{"balance_loss": 0.0144, "norm": "rmsnorm", "dataset": "wikipedia_en"}
Below are experts of layer 2 (counted from 0) of a mixture-of-experts language model. Rows are named router (the router's row for the expert), up (a neuron's input weights, with its number) and show model dimensions 56-111. Each number is 128 + 24 x the weight over its row's rms, rounded and kept within 0 to 255.
After each expert's rows: a language model's description of what the expert responds to. This comes from a sample of Wikipedia text that the model never trained on.

# expert 25
router [134 114 152 130 197 113 131 144 115 174 150 171 157 106 131 125 130 125  83 120 112 112 100 142 118 179 102 114 140 107 144 117  97  99 110 160 112 119 156 108 127 135 136 150 104 111 108 138 104 136 112 164 121 169 130 147]
up0 [108 155 110 124 104 131 128 135 120 139 165  99 139 136 111 127 134  57 136 123 106  89  96 143 128 118 110 119 150 150 130 181 130 135 107 101  93  92 119  82 118  97 116 134 110 181  73 120 125 113 137 155 142 137 102 149]
up1 [130 141 103 136 113 156 107  72 105 121 114 130 123 142 171  99 136 147 153 136 144  75 147  90  92 124 109 114 129 142  95 127 134 127  74  93 109 149 146 104 131  92 109  63 111 115 146  80 134 130 108 143 123 136 120  81]
up2 [129 151 161 131 119  85 120 140  92 112 122 134 142 125 110 185 114 131 107 101 148  87 172 154 164 145 123 103 145 139 128 113 136 111 111 165 117 118 113 110 101 125 116 163 101 148 125 131 148 132 144 158 106 124 150 119]
up3 [190 129 122 117 111 144 113 149  90  77 160 150 119 143 131 159 131 149 138 114 184 134 141 122 113 149 101 117  87 135 112  67 138 122 113 129  82 129 117 125 127 117 112 176 133 143 105 139 152 121 189 130 102 100 131 124]
up4 [128 109 154  81 135 138 121 171  70 111 119 143 154 133 168  89 153 112  83  99 129 157 125 154 135  77 139 120 147 142 153 117 132 135 172 128 123 135 120 175 135 123 150 136 105 137 119 141 144 135 113 120 102 130 117 192]
up5 [113 113 126 142 111 117 134 103 121 102 100 132 133 111 133  95 134 159 102 169 123  63 118 106 133 151 124 102 149 168 103 159  91 181 161 135 111 178 109 185 151 120 137 129 112 123 155 178 158 114 134 142 101 128 172 127]
up6 [126 144 137  87 101  70 109 156  97 140 168 121 146  99 127 150 142 112 125 170 165 145 114 126  84 132 159 123 105 117 103 136 151  95 144 115 140 158 117 127 121 169 106 133 139 169 119 157 130  93 115 128 131 161 116 120]
up7 [154 115 180 144 146 128 121 115 183 139 132 105 151 105 111 100 140 143 128 155 152  85 119  96  98 131  99 167 120 154 104 116 119 150 118 113  86 114 127  90 158 161  99 130 152 101 111 152 122 106 150 107 132  97 185 165]
Final pieces of personal and place names, such as Pere-z, -ford, -ton, -burg, -son, often before commas in credits.

# expert 28
router [137 104 121 117 106 130 143 121 116 110 114 108 147  97 135 125 166 121 152  94 144  96 130 123 149  61 127 137 119 128 139 154  81 175 106 147  77 112  89 121  87 135 112 127 126 154 124 108 141 114 132 141 145  84 162 136]
up0 [ 94 157  78  84 187 149 123 132 144 137 137 136  71 138  99 118 133 136 129 131 104 109 157 113  75 127 105 117 166 144 130 145 130 124 120 149 110 119 144 135  82 128 150  92 113 131 127  87  82 136 138 148 133 160 157 119]
up1 [124 140 155 135 176 145 127 107 156 137 117 130 128 122 148 108 158 160 157 145 124 106 149 113 116 119 126 118  96 118 142 107 148 107 136  99  92 150 148 125 148 103  98 123 137 150 141 142 118  82 112 166 125 128 148 107]
up2 [146 156 157 163 104 114 146  98 125 114 125  82 114 107 168 132  95 113 137 133 139 142 146 139 147 150 181 117 119 167 101  86 131 108 112 123 111 116 116 146 146 114 165 124 123 117 118 145 137 117 157  99 105 190 149 156]
up3 [121 187 153 168 118 100 157 126 135  81  89 151  92 102 154 129 114 142 106 166 161 116 160 121 137 158 176  67 128 129 172  67 106 135 119 132 107 161 133 135 131 124 109  88 125 151 105 136 102 101 137 158 102 132  86 189]
up4 [137 143  94 119 101 100 158 103 125 156 143 122 116  95 139 135 111 107  97 134 119 109 143 128 150 126 133 136 112 102 136 127 102 133 143 118  95 133 127  78  86 122  96 163 102 149  85 172  86  78  84  75 115 144 146  86]
up5 [124 154 120  82 184 122 100 125 127 105 138 130 125 143 146 106 113 129 136 119  88 144 142 126 121 153 102 123 141 181 104 109 134 168 113 163 105 111 137 138 109 144  98 107 125  82  91 157  82 107 146 152 131 137 134 105]
up6 [124 117 107 108 107 141 130 122 142 120 157 144 150  93  97 127 125 117 113 145 105 127 160 149 131 130 143 195 127 110 113 120 138 131 101 142  66 104 119 139 158 107 119 171  88 130 127 131 131 155 147 135 153 140 118 103]
up7 [140 127 128 136 107 132 125 155 149 129 132 131 121 106  72 117 166 119 132 116 126  88 126 135  77 111 104  98 125  88 146 115 135 168 152 100 121 123  96  99 111 153 135 105 111 114 130 154 162 137 146 129 169 101 124 117]
First digit of days, years and second years in ranges, like 2012/2013, 1986–1988, March 29, also award-table words.

# expert 27
router [133 131 156 147  91 185 107 135 113 116 133 132 149 105 123 129 163 112 130 130 128 133 102 135 142  74 157 128  82 143  87 133 153 145 174 151  96 134 120 113  76 124 118 131 135 119 136 157 155 117 164 103 119 150 135 158]
up0 [128 103  91  93 125 108 122  67 147 113 123 114 106 105 104 176 173 125 119 126  77 103 120 131 150 138 143  91 139 129 125 133 114 122 116 159 112 133  92  91 104 125 133 136 141  94 108 115 162  91 100 110 122 158  92 144]
up1 [118 122 159 151 188  95 170 134 150 118 141 107 154 167 153 139 111 116 111 155 130 122 144 157 108 180 125 137 125 113 127 140 104  98 118 146 113 130 148 158  79 132 134 118 152 147  90  86 135 161 120 152 118 105 130 112]
up2 [ 98 151 109 101 107 121 144 113  56 141 116 144 124 154 154  96 123 122 161 131 146 127 132 148 143 129 107 113 136 144 128 113 144 112 130 135 124 134  81 135 155 132 125 140 170 125  92 103 141  95 112 115 118 135 141 107]
up3 [146 121 143 152 118 120  99 128 124 125 131 113 150 138  80 120 103 160 110 141 157 119 128 100 112 123  95 104 111 117 152 136 149 106 114 149 123 119 116 124  90 111  92 102 138 139 121 154 125 134 124 112 152 158 153 143]
up4 [151 146  91 100 120  79 128 141 130 138  79 165 160 135 144 134 137  95 104 153  89 124 146 106 132 147 136  97 123 133 133 137 107 123 126 147  96 174  86  82  96 161 185 163  96 151 114 174 119 122 128 136 132 119 128 145]
up5 [ 99 133 110 146 113 136 134 137 120  91 133 186 138  98 157 113 120 192  84 147  78 117 133 125 110 138 133 106 122 110 183 126 112 139 118 144 115 135 154 100  90 124 137 133 135 123 117 142 145 123  98 145 166 106 153 137]
up6 [ 79  92 132  77  96 141 111 126 114 126 152 140 143 136  37 104 172  90 129 136 107 151 125 109 160 128 121 160 102 151 127 132 104 155 160 109 129 112 108 134 138 121 126 141 130 131 125 122 135 123 120  82 134 111 159 167]
up7 [ 87 141  97 101 131 120 116 115 136 115 145 131 112 154 145 114 130 166 123 128 147 127 111 140  83 149 104 153 134 151 118 168 138 124 137 142 117 108 120 165 139 133 130 119 122 118 120 149 122 169 126 167 169 128 134 128]
Commas, colons, en dashes and pipes right after dates or numbers, and phrases like known as, such as, Preceded, released.

# expert 5
router [128  56 133 108 120 120 116 125 106 110 146 142 125  93 136 110 118 115 144 131 102 160 135 107 138  71 112 117 136 161 185  66 160  85 117 119 120 110 123  71 158 126 159 114 144 146 126 102 132  70 124 124  85 121 144 131]
up0 [161 126 178 164 136 129 121 106  83 118 146 104 108 121 125 126  97 126 124 106 116 131 130 112 149 133 102 178 126 135 129 128  90 153 123 137 129 127 128 153 110 175 137 146 116 156 128 109 143 132 130 113 131 166 135  97]
up1 [133 116 135 128 122 136 159 146 137 141  70 135 166 176 128  90  91 126 139 111  88 132 138 112 142 121 127 120  80 126 124 150 122 138 117 137 124 106  97  99 137 127 146 109 108  80 126 166 132 144 112 109 112  96 133 150]
up2 [147 175 126 133 123 118  81 144 154 115  94 164 140 105 165 173 151 116 138 120 142 108 122 143 157 127 133 127 170 145 110 109  98 104 145  84 142 142 129 135 141 117 147 146 179 123 142 132 121 166 118 167 125 169 130 138]
up3 [112 142 185 123 102 122 108 138  83 106 127 175 108 110 142 200 133 134 106 129 125 106 164 130 166 126 124  88 131 143 153 140 135 148 122 132 138 125 147  66  71 108 115 105 155  90 151 121 118 155 110 102 141 107 120 128]
up4 [159  85 156 139 125 145 140 110 122 161 121 130  97  98 116 176 152 143  94 140 117 122 124 125 125 102 155  91 150 133 121 104 133 126 144 139 122 129 123 152 146 147 123 138 129 116 152 168 156 127 141  88 123 153 129 136]
up5 [129 137 119 129 159 120 128 103 125  84 138 111 110 164 105 110 118 134 133 126 132 145 107 105 102 122 144 108 128 138 122 170 114  98 115 142 167  87  84 163 115  70 130  94  71  92  74  90 100 101  63 146 147 117 124 103]
up6 [150 158 146 118  94 126 137 108 120 138 117 143 113 105 107 110  82 141 179 107 129 119 134 111 118 112  81 142 114 148 146 100 151 142 147 109  97 117  96 153 109 114  97 121 133 127 127 128 120 163 120 108 142 124 140 121]
up7 [145 144 133  90 145  96 136 137 153 154 146 140  69 168 125  98 104 152 152 113  92 128 117 138 135 164 104 136 158 110 109 160 124 174 116 132  90 115 113 119 109 139 107 113 128 141 151 105 127 158 136 132 109 151 164 154]
Function words inside proper names and titles: of, the, &, and foreign particles de, la, von, du (Cyrano de Bergerac, John of Nepomuk).

# expert 17
router [138 109 144  72 117 147 149 132 133 135  85 141 101  93 147 104 166 127 113 126 125 160 153 126 111  79 133 133  92 115 138 163  78 129 154 169 112  81 187 122  90 138 153 132 120 139 167 124  95 127 148 124 107 103 187 161]
up0 [103 107 104 132 122 126 144  94 158 116 142 139 165 112 127 150 135 105 141 132 112 100 119 109 158 129 160 103 134 125 125 148 122 122 158 139  84 126  95 132 102 106 137 138 118 158 154 117  89  94 136 156 143 109 104 130]
up1 [ 88 131 111 103 137 127 172 161 127 141 111 161 124 120  89 108 110 112 126 162 146 144 107 135 136 139 114 138 140 114 128 146 127 132 116 130 124 106 112 112 159 103 137 119 145  73 110  81 107  84 142 140 154 107 151 120]
up2 [134 141 147 120 161 146 154  86 124 154 144 129 141 123 127 132  89 128 121  93 110  91 156 159 110 154 127 148 139 113 143  92  93 160 156 108 101 129 124 115 125 176 160 115  96 144 134 177 129 141 127 134 107 197 139 119]
up3 [127 127 112 112 138 148  99 105  87  66 103 147 140 165 160 155 114 119 122 104  94 110 131 116 104 165 136  95 142  63 135 177 120 170 111 133 117 110 150 140 103  98 147 145 157 125 117 102  98 131 157 169 130 126 132 128]
up4 [ 99 144 112 102 116 105 113 132 102 129 148 133 148 155 139  57  49  89  95 133 117 132  79 131 105 151 133 192 137 136 157 125 119 154 139 143  91 107 121 172 141 154 140 117 137 123 131 101 117  92 171 111 113 132 115  96]
up5 [114 131 150 142 137 140 164 113 124 139 112 149 108 143 124 107 134  83 126 135 150 123 179 131 157 155 155 135 129 120 145 146 103 121  91 135 147 120 145 136 161 123 128 112 116 121 107 152 136 155 140  85 122 169 104 113]
up6 [147 116 148 112 143 144 119 150 131 104 130 125  87 118 145 139 112 102  91 124 173  99 122 120 132 190  76 121 143 159 146 135 139 105 128 132 103 104 124 145 106  97 121 167 149  68 133 139 136 122  91 103 102 118 132  79]
up7 [111 139 123 114 123  81 113 126 144 151 157 140 128 124  94 151 127  97 152 120  96 123 121 133 140 123  97 103 117 135 126 157 119 148 142 129 103 135 143 156 167 141 136 159 133 115 154 113 111 143 135 130 162 160 187 139]
Last digits of years and numbers (196'8', 201'7', 198'6'), word-ending pieces like -ate, and coordinate suffixes °N/°E.

# expert 13
router [135 124 123 100 187 111  98 145 156 122 120 133 132 178 122 115 120 128 133 124 136 146 110 137 125 184 107 130 127  95 123 120 120 131 107 126 114 127 100 144 156 102 121 155 164 124 101 130  39 143 120 144 120 107 131  75]
up0 [182 100 156 138 122 166  96 139 139 133 115 127 137 136 135 114 131 128 133  91 112 128 143  73 130 139 129 138 135 126 146 105 134 131 107 125 125 134 124  99 145 113 121 121 102 112 142 125 113  93 111 111 142 153 136 193]
up1 [135 118 107 115 139 169 142 129 141 147 136 151 102  88 126  91 120 149 118 159 134 121 177 111 108 117 126 121 214 144 141 158 121 120 155 169 105 111 131 151 124 175 127  91 118  78 144 135 124 127 135 141  72 136 151 113]
up2 [150 130 106 118  73 118 125 118 145 135 179 157 135  98 145  78  95 125 170 141  83 121 151 133  82 149 122 120 134 119 142  99 148 153 145  81 132 142 104 102 120  96  90 161 138 105 137 154 121 122 121 121 138 153 145 134]
up3 [157 119 150 121  74 147 141 104  65 192 104 127 120 148 157 163 149 115 137 107 125 123 154  93 112  98 116 174 126 143 121  91 144 150 143 113 128  99 114 108 128 118 116 119 159 107 140 143 189 116  89 198 136 120 142 141]
up4 [150 143 124  89 130  99 123 153 126  90 144 134 117  86 155 113 110 102 159 144 120 107 126 199 101 108 162 126  91 129 138 137 105 133  96 149 157 124 137 121 129 146 114 167 152 120 178  95 159 123 108 126 128 125 168 122]
up5 [100 138 147 142 119  86  98 200  76 104 126 125 163 119  99 122 153  97 115 139 162 158 143 131 138 135 107 145 155 131 107 118 158 129 134 139 137 145 137 147 101 114 156 136 119 107  87 127 135 116 132 153 140 124 151 147]
up6 [ 78 147 135 143 103 148  70 119 132 123 131 131 112 128 103 129 136 111 111 147 122  59 147 138 115  87 116 109 199 135 109 144 142 136 106 132 120 136 135 102 109 128 148 132 108  68 163 119 110 117 136 129 102 133 131 160]
up7 [113 135 133 153 133  90 173 137 108  79  86 133 118 143  94 139  87 132 146 138 146 148 114 101  97 127 135 135 177  84 142 150 119 101 165 134 103 144 116 150 113 121 119 170 129 153 127 132 118 110 158  84  86 134 191 109]
Single vowels or short pieces early in foreign names (E-ur-ipides, E-ul-er), and the digit 9 in years like 1993.

# expert 31
router [ 83 140 117 167 160  88  95 148 166 101 130 170 164  88 152 164 144 150 155 153 121 192 115 124 174  66 138 130 115 151 152 107 132 112 163 100 179 104 137 115 134  95 161  96 152 136 133 105 134 121 114 145 130 109 159  98]
up0 [146  87 138 106 115 126 109  93 149 130 124 114 146 111 124 154 153 106 129 121 140 111 110 164 126 129 125  90 164 159 144 139 138 104 166 125 120 144 135 127 127 137 124 139 143 114 110 102 143 162 117 141 133 146 141 133]
up1 [142 140 131 124 113 139 135 151 132 105 135 118 137 160 184  95  87 122 110 152 129 122 111 160 110 137 109 139 107 121 131 136 157 126 141 150  98 121 161 116 100  98 120 115 118 113 147 126 102 137 115 129 158 143 113 141]
up2 [135 119 149 106 172 115 149  77 110 130 116 125  83 140 119 117 116 132  95 149 110 134 148 107  92 120 153 140 157 107  99 135 141 157 144 133 119 145 149 157 146 144 114 115 122 142 140 134 122 134 126 118 145 168 161 161]
up3 [116 119  85  99 167  84 124 129 124 115 151 128 122 171 172 122  51 113 127 130  93 146 142 144 137 108 116 168 175 141 157 159 130 136 139 121 138 131  98 110 116 149  88 126 126 147 104 124 107 160 155 127 117 117  99 107]
up4 [112 121 110 143 105 137 109 111 112 112 160 166  97 141 183 127 106 126 116 156 122 133 101 115 121 148 105 131 125 128 148 112 131 127 141 111 139 134 115 151 152 142  87 132 114 155 131 178  99 139  91 142 150 123 135 139]
up5 [122 192 136 135 118 143  99 126 143 119 141  98  88 146 156 126 104 126 154 101 128 137 106 144  85 121 126 114 137  92 157 117 120 103 157 131 109 123 134 117 169 166 105 124 104 168 114 127 158 130 132 107 175 165 159 113]
up6 [130 104 107  96 141 134 129  95 101 109 138 150 104 152 125 162 178 120  95 140  92 137 118 120 104 126 119 121 111 118  98 126 137 100 157 124 160 118 141  96 158 135 150 143 139 175 117 120 122 136 129 154 108 178 134  95]
up7 [122 121 137 144 137 106 120 159 138 121 125 105 169 123 167 170 113 111 120 119 140 110 147 126 106 152 146 126 118 135 149 100 102 130 120 133 115 140 162 104  98 133 132 147 146 103 113 130 177 121 100 160 110 147 149 123]
"the", "The" and determiners like his, its, their, each, after prepositions or verbs, e.g. "win the championship".

# expert 12
router [133 121 118 112  86 151 115 115  95 127 140 105 115 106  89 123 107  63 154 128 125  92 130 110 172  94 133 149 117 115 136 136 163 107 145 151 126  96 146  77 121  94 140 128 146 113 144 141 146 107 154 100  85  92 127 148]
up0 [126 174 158 106  93 105 138 151 136 167 123 129 129  92 128 118  91 107  65 144 151 160 137 144 141 190 136 179 144 153 155 111 145 160 126 117 133 156 112 147 114 135 154  83 147 123 142 121 143 155 125 119 124 141  79 113]
up1 [122 129 148 134 142 139 133 136 172 142 190  61 109 140 134 132 128 134 150 141 156  92 161 150 126  60 110 101 115  95 119 149 133 117 177  93 120 122 110 127 130  91  88 156 137 155 124 120 114 139  97 114 154  77 129 134]
up2 [151  84 131 124 157 138  97 142 111 184 123 115  92 121 116  99 134 132 146  63 130 110 106 128 149 149 114  82 136 119 108 127 145 158 136 119 131 143 106 167 131 156 120 136 100 149 109  90 137 144 123 105 139  98 130 148]
up3 [169 131 159 158 143 106 166 112 161 146 103 145  73 167 148 116 126  97  87 132 143 113 105 111 149 168  95 104  95 154 124 129 121 149 192  87 168 128  91 123 159 130  97 163 146 150 125 124 134 134 113 113 142 123 151 128]
up4 [ 99 127 148 123 156  78 137 140 123 121 127 180 141 135 143 116 113 152 113 137 150 104 125 120  94 161 141 136 120 118 144  81 106 158 142 143  97 199 114 125 179 128 142  94 116 117 119 168 137 132 125 102 126 187 141 144]
up5 [ 94 111 168 131 169 147 126 150 108 165 143 150 131 143 139 135 105 128 183 122 168 158 130 108 137  94 129 124  96 145 115  92 135 109 124  77 130 131 142 156 132 151 120 141 140 113 112 147 154 107 110 115 130 184 173 145]
up6 [121 167 158 138 148 108 154 103 125 136 146  88 130 191 126 149 134 123 119 108 167 155 149 125 108 138 102 129 126 102 123  95  71 156  96  85 141 103 116  97 138 133 138 103 113 136 128 153 103 148 168 198 111 115 136 130]
up7 [ 99 156 219  89 106 118 141 141 142 133 113 134 125 163 132 102 130  88 165 127 109 142 150 110 103 124 154 144 129 168 124 122 132 148 120  87 142 112 142 129 131 139 134 126 125 141  98 129 108 142 139 122 140 157 126 100]
The word of (also for) after nouns like Coat, Mayor, Order, home, plus infobox labels such as population, Historic, Total.

# expert 19
router [146 119 133 146 168 104 142 152 117 137 151 171 116 107 111 178  81 136 122 127 138  83  97 131 172 163 126 101 131 148 124 142  92 100  71 131 121  97 122 165 169 143 174 105 118 109 148 125  95 133 111 128 137 145 129  71]
up0 [134 149 115 114 113 108 156 161 132 140 111 157 132 149 161 133 113 162 126 116 163 153 137 155 129 145 147 104 134 105 146 112 139 119  89  61 140  66 118 114 143 104 117 133 116 115 129 135 171 103 138 128 143 135 148 142]
up1 [156 118 118 113 153 102 109  88 158 164 141 136 122 126 125 115 132  92 121 125 108 132 161 118 126 138  86 126 124 116 112 134 146 140 121 149 141 136 126 123 166 114 167 130 154 137 121 133 151 113 105 119 141 109 147 143]
up2 [128 107 116 149  77 142  98 105 150 141 107 140 149 100 117 129 101 134 156 129 138 147 145  99  94 160 117 108 174 118 109 105 121 131  96 162 106 125 143 105 140 100 116 171 144  82 136 147 164 124 129 141 140  89 143 102]
up3 [ 86 101 123 139 124 183 150  63 142 183 132 104 119 165 143  96 105 150 125 146 120  98 130 118 137 108  96 109  97 135 115 176 123 144 153 132 156 152 132  89 105 123 129 146 152 153 134 151 125 129 106 152 138 106 111 119]
up4 [134 149  76 122 123 100 146  73 140 152 101 120 110 110 146 144 137 134 159 129  98  93 152 109 136 119 175 149 156 141 124 152  98  84 114 164  96 108 125 166 124 163 132 149 123 114 128 120 136 142 131  88 134 150 149 110]
up5 [132 147 157 154 100  92 142 113 159 132 174 153 103 138 124 123 151  79 136 153 145 149 192 157 100 132 153  89 135 107 127 131 157 131 124 107 115 132 131 164 103 129 144 124 143 149 114  98 108 125 126 123 163 145 170 123]
up6 [133 133 102 114 127 155 113  84 161  94 161  93 118 138  88 114 124 100  65 152 174  84 130 151 146 143  86 114 158 150 103 133 130 127 111 161 143 129 118 101 133 174  98 170 108  91 132 144  87 116 165 122 148 104 144  86]
up7 [138 134 140 176 147 115  88 118  86 133 131 112 133 166  92 132 100 129 146 161  98  97  97 111 156 129 129 149  79 131 168 152 100 160 133 169 163  95 133 120 115 163 145 117  94 119 131 152 150 127 160 100 140 137 121 113]
Broken CJK byte pieces, invisible marks after map coordinates, and short consonant pieces inside names like Sch-l-ademan, ty-ph-oon.

# expert 14
router [ 99 156  84 161 147  80 140 151 126 140 125 180 118 136 127  65 153 148 149 112 104 144 123 111 145 101 158 141 100 112 138 115 114 112 123  98 188 142  89 125 158 116 104 105 142 117 115  97 124 148 178 107 116 118 135 159]
up0 [149 149 149 124 128 109 102  94  73 144 163 139 110 100  60 133 162 128 156 141 103 145 124 119 121 145 105 130 117 163 103 130 145 124 191 122 120 114 131 134 109 149  93 103 120 142 111 126 140 131 116  90 171 142 117 122]
up1 [176 103 117 111 142 149  57  95 111 176 149 144 130 151 132 130 126 133 151 101 112 136 120 129 128 133 152 130 145 118 117 184  98 113 177 157  77 149 119 125 106 102 160 128  96 106  97 120 110 121 129 100  95 137  86 138]
up2 [129  98 130 159 118 147 144 140 151 135 146 107 154 108 107 113 133 110 128 146 127 135 135 140 138 139 142 137 124 144 103 145 123 138 125 138 168 146 119 150 134 101 137 135 129  72  79 120 126 128 165 107 132 154 133 116]
up3 [132 151 115 146 100 111  84 142 145 114 151 129 103 103 168 136 115 117 112 157 112 132 123 126 165 156 139 101 143 137 168 139 163 144 124 134  85 112 125 135 112 193 160 101 116 156 159 128 113 185 151 154 123 131 117 142]
up4 [150 135  99 127 149 133 130 158 182 129 111 186 155 121 111 122 131 129 145 152 150 111 134 165 101 108 115 145 140  96 124 120 175 184 126 116 144 118 117 117 130 112  63 120 119 114 102 138 100  90 125 106 153 139 182 165]
up5 [145 113 130 127 165 122 115 124 114 122 121 146 101 118 102 102 121 117 138 135  81 121 136 152 178 131  95 154 102 133 115  86 164 109 120 122 141 153 152  69 140 127 117 115 193 169 126 153  70 119 126 119  91 146 114 143]
up6 [113 145 119 102 136 107 136 137 119  76 123 163 131 121 104 136 153  96 133 150 143  99  99  99 134 163 109 139 120 155 107 139 103 134  93 107 144 130 148 136  99 129 146 153 137 104 147 137 105 121  88 117  93  92 140 163]
up7 [151 127 142 108  80 135  68 124 135 133 145 142  80  86 103 135 114 129 153 150 142 101 154 138 126 153 139 133 154 144 143 131 109  94 104 101 105  95 132  99  72 189 115 134 100 167 114 134 127  95 119 158 135 168 111 151]
Determiners starting a noun phrase, mostly a and an after verbs (starts a, began a, as a), also some, any, several, his, sentence-initial In.

# expert 3
router [127 220 124 129 111 150 113 115 149 169 111 124 121 165 139 115 151 154  60 153 133 133 149  94 102 136 193 121 161 145 153 139 160 157 116 174 157 122 160 114  93 138 119 124 107 129 162 124 124 133 141 114 179 120 181 135]
up0 [105 172 122  96 144 178 109 108 113 164 152 127 110 107 121 163  91  87 127 121 121  77 105 149 115 153 100 166 122  82 130 104 115  92 105 107 141 153 124  99 104 166  99 111 115  91 153 147 143 134 177 160 140 110 118 150]
up1 [125 155 149 135 106  93 112 122 109 137  72 133 148 144 154  99  90  98 146  98 185 126  94 127 103 129 139 140 129 127  91  92 186 161 122 125 120 124 134 151 160 113 108 127 153 125 116 156  98 163 109 126 173 122  97 100]
up2 [145 154 135 124 110  80 163 115 134 144 147 133 138 163 155  88 154 134 110 100  83  94 147 153 122 152  91 113 133 132 148 137  99 100  74 150 125 110 122 111 126 140 119 142 128 142 127 134 100 130 100 148 114 140 119 152]
up3 [128 130 116 103 135 121 135 122 135 137 142 106 170 125 158 133 117 118 121 119  93 174 109 121 134  82 116 155 157 144 118 143  65 123 118  94 104 166 118 130 126 143 144 104 156 127 119 135 135 141  89 165 139 103 197 120]
up4 [ 73 148 139 131 160 112 124 118 146 152 130 136 131 143 161  91 110 116  76 164 136 113 177 132 104  97 137  86 146 119  93 139 130  70 105 123 125 131 121 106 118 131 121  99 107 127 119 113 149 117 115 127 108 126 159 123]
up5 [119 149 136 109 147 141 158 120  95 139 161 145  73 132 165 123 140 119  98 123 116 117 123 138  99 137  97  90  99 115 132 120 114 130 113 126 118 178 141 166 160 176 127 130  95 173 110 123 128  87  91 139 110 116 139 156]
up6 [133 118 200 100 121 162 103 140 121 133  97 102 117 141 146 115 142 134  94  86  75  89 143 140 137 157 118 103 122 143 137 134 172 128 141 110 132 132 157 139 113 104 165 110  54  74 138 120 138 105 134 145 102 111  78 113]
up7 [128 137  89 147 145 115 155 100 140 124 107 138 138 117 150 125 144 123 159 126 132 112 134 171 136 113 120 119  96 170 150 117 192 125 138 126 121 136 131 134 107 173 145 141 109  67 122 146 105  98 136 151 129  93  95 116]
Running narrative prose: adverb and verb endings (saf-ely, mut-ually, -ed, -ing) and words like not, but, so, years, more.

# expert 24
router [138 115 113 120 152 114 145 144 125 155 125  89 136 114 161 132 108 122 171  99 169 146 152  83 134 121  93 106 136 116  98 135 138 103 105 144 105 121 108 110 148 121 130 106  96 127 115 134 150 147 140 172 116 183 129 127]
up0 [151 113 132 125 110  88 121 117 143 103 149 158 106 139 139 123  70 138 158  79 137 150 164 130 139 114 131 183 134 104 130  89 150 124 177 116 109 144  95 126 105 113 138 155 126 117  71 121 126 160 139  97 110 157 139 145]
up1 [160 105 132 113 141 105 168  75 131 195 134 156 112 137 133 105  85 160 124 156 145  96  72 155  93 123 127 117 109 130 134 106 125 108 107 115  94 130  76 172 131 152 128  94 119  90 113 134 109 102  88 152 173 129 126 132]
up2 [ 88 122 137 125 102  77 140  76 107 113 110 131 171 132  88 134 144 123  86 139  97 129 103 125  89 106 134 110 125  95 150 157 102 155 129 152 130 103 129 126 140 121 142 144 139  94  88  96 126 123 132 109 141 165 155 135]
up3 [ 98 140 131  87 117 133 126  72 104 140 129  90 134  94 134 139 118 122 115 141 137 113  73 191  87  98 155 126 140 161 144  99  90 146  94 136 127 148 108 159 110 109 112 186 164 110 143 130 148 163 108 130  89  99 131  92]
up4 [ 92  97 129 118 119 150 146 147 100 169 130 169 140 130 131 100  90 123 105 152 101  93 126 121 133 127  93  95 153 148 143 106 133 137  94 110 131 145 125 126 142 123 124 162 129 148 145 162  95 118 148 116  85  90 113 128]
up5 [102 144 104 102 142 128 136  87 133  89 152 121 115 128 133 129  94 118 106 117 135 105 111 162 120 144 152 115 165 109 102  97 122 161 128 117 135 101 138 120 136 131 119 140 133 112 139 106 132 138 130 167 159 155 122 126]
up6 [122 122 198 130 118 143 100 141 133 118 102 112 141 109 136 122 145 124 100 100  70 134 109 189 169  92 126 123 139 137 157  91 155 132 140 131 149 112 126 112  91 126 160 127 101 134 131  83 144 129 146 146 114 113 152 147]
up7 [124 129 129 110 158 148 111 114 110 148 101 169 112 120 154 140 147 133 120 150 150 165 107 183 141 122 186 154 116 102 127 119 128 162 141 126 123 112  94 139 115 162 114 133 116 164  92 141 103 129  95 118 193 164 128 161]
En dashes inside scores and ranges (7–5, 1–1), digits in numbers, and Spanish or place-name syllables like Con-ce-pción.

# expert 23
router [156 188 103 152  76 146 113 118  95 121 130 142 123 183 152 120 164 163 115 124 130 143 120 139 172 119 157 145 105 167 138 144 124 158 125 132 110 171 134  96 146 109 105  72 115 148 135 142  97 117 150 146 192  92 148 139]
up0 [149 119 132 147 143 121  98 108  92 119 137 120 144 144 172 117 135 132 118 133 111 130 165 142 152 154 145 126 127 146 115 128 159 185 141 140  77  83  99 111 144 167 171 136  94 153 123 131 122 114 122 160 144 134 114 109]
up1 [ 85 170 130 141 182 136 124 110 137 148 133 128 186 132 126 118 135  88 147 148  92 135 123 150 102 127 152 109 148 162 147  99 107  70 125 154 155  71 132 125 131 123 120  99 127 144 126 136 135 119 129 132 151 114 159 115]
up2 [140 110  90 149 129  97 107 129  92 122 145  79 135 170 161 156 100 142 127 120 119 150 154 105 117 118 120 147 159 109 163 143 122 124 134 138 128 109 109 106 103 119 129 136 132 133 112 115 111 154 111 107 128 119 157  94]
up3 [143 105 127 116 117 163 145 102 129 121 193 113 129 131 109 129 127 120 105 162 103 169 141 122 129 106 117 143 146  91 143 167 130 166 105 130 129 147 126 171 161 116 168 143 156 126 125 101 115 105 105 136 164 132 186 146]
up4 [158 146 107 116 123 103 136 170 142  98 150 116 174 154 109 147 138 158 138  84 114 140 120 110 100 144 116 106 143 117 124 114 115  71 118 139 133 135 135 124 122 118 116  99 139 157 143 110  90  66 133 183 139  93  98 158]
up5 [123 109 161 116  89 152 146 108 140 147 119 116 104 135 129  98 153 122 138 159 113  87 159 142 120 175  93 114 139 100 131 118 106 159  94 130 130  96  95  93 139 112 120 146  81  88 112  56 133 144 140  79 153 124 177 166]
up6 [124 151  99 114 166 172 134 137 122  99 128 142 123 131 110 114 146 140 110 122 137 152 130 106 126  90 139 147 162 108 102 107 153  55 135 108 138 111 116 158 161 110 107  92  89 140  93  98 131 123 101 191 101 131 102 111]
up7 [112 118 111 134 144  88 126 124  99 159  91 135 153 130 165 122 139 140 152 127 122 148 142 123 138 147 195 122 145 132 145 119 113 103  95 103 119 115  94 108 103 131 102 127  98 109 121 177 162 156 130 100  97 117 126 119]
Table row-ending pipe line breaks, plus adverbs and auxiliaries after a subject: also, only, then, later, first, not, would.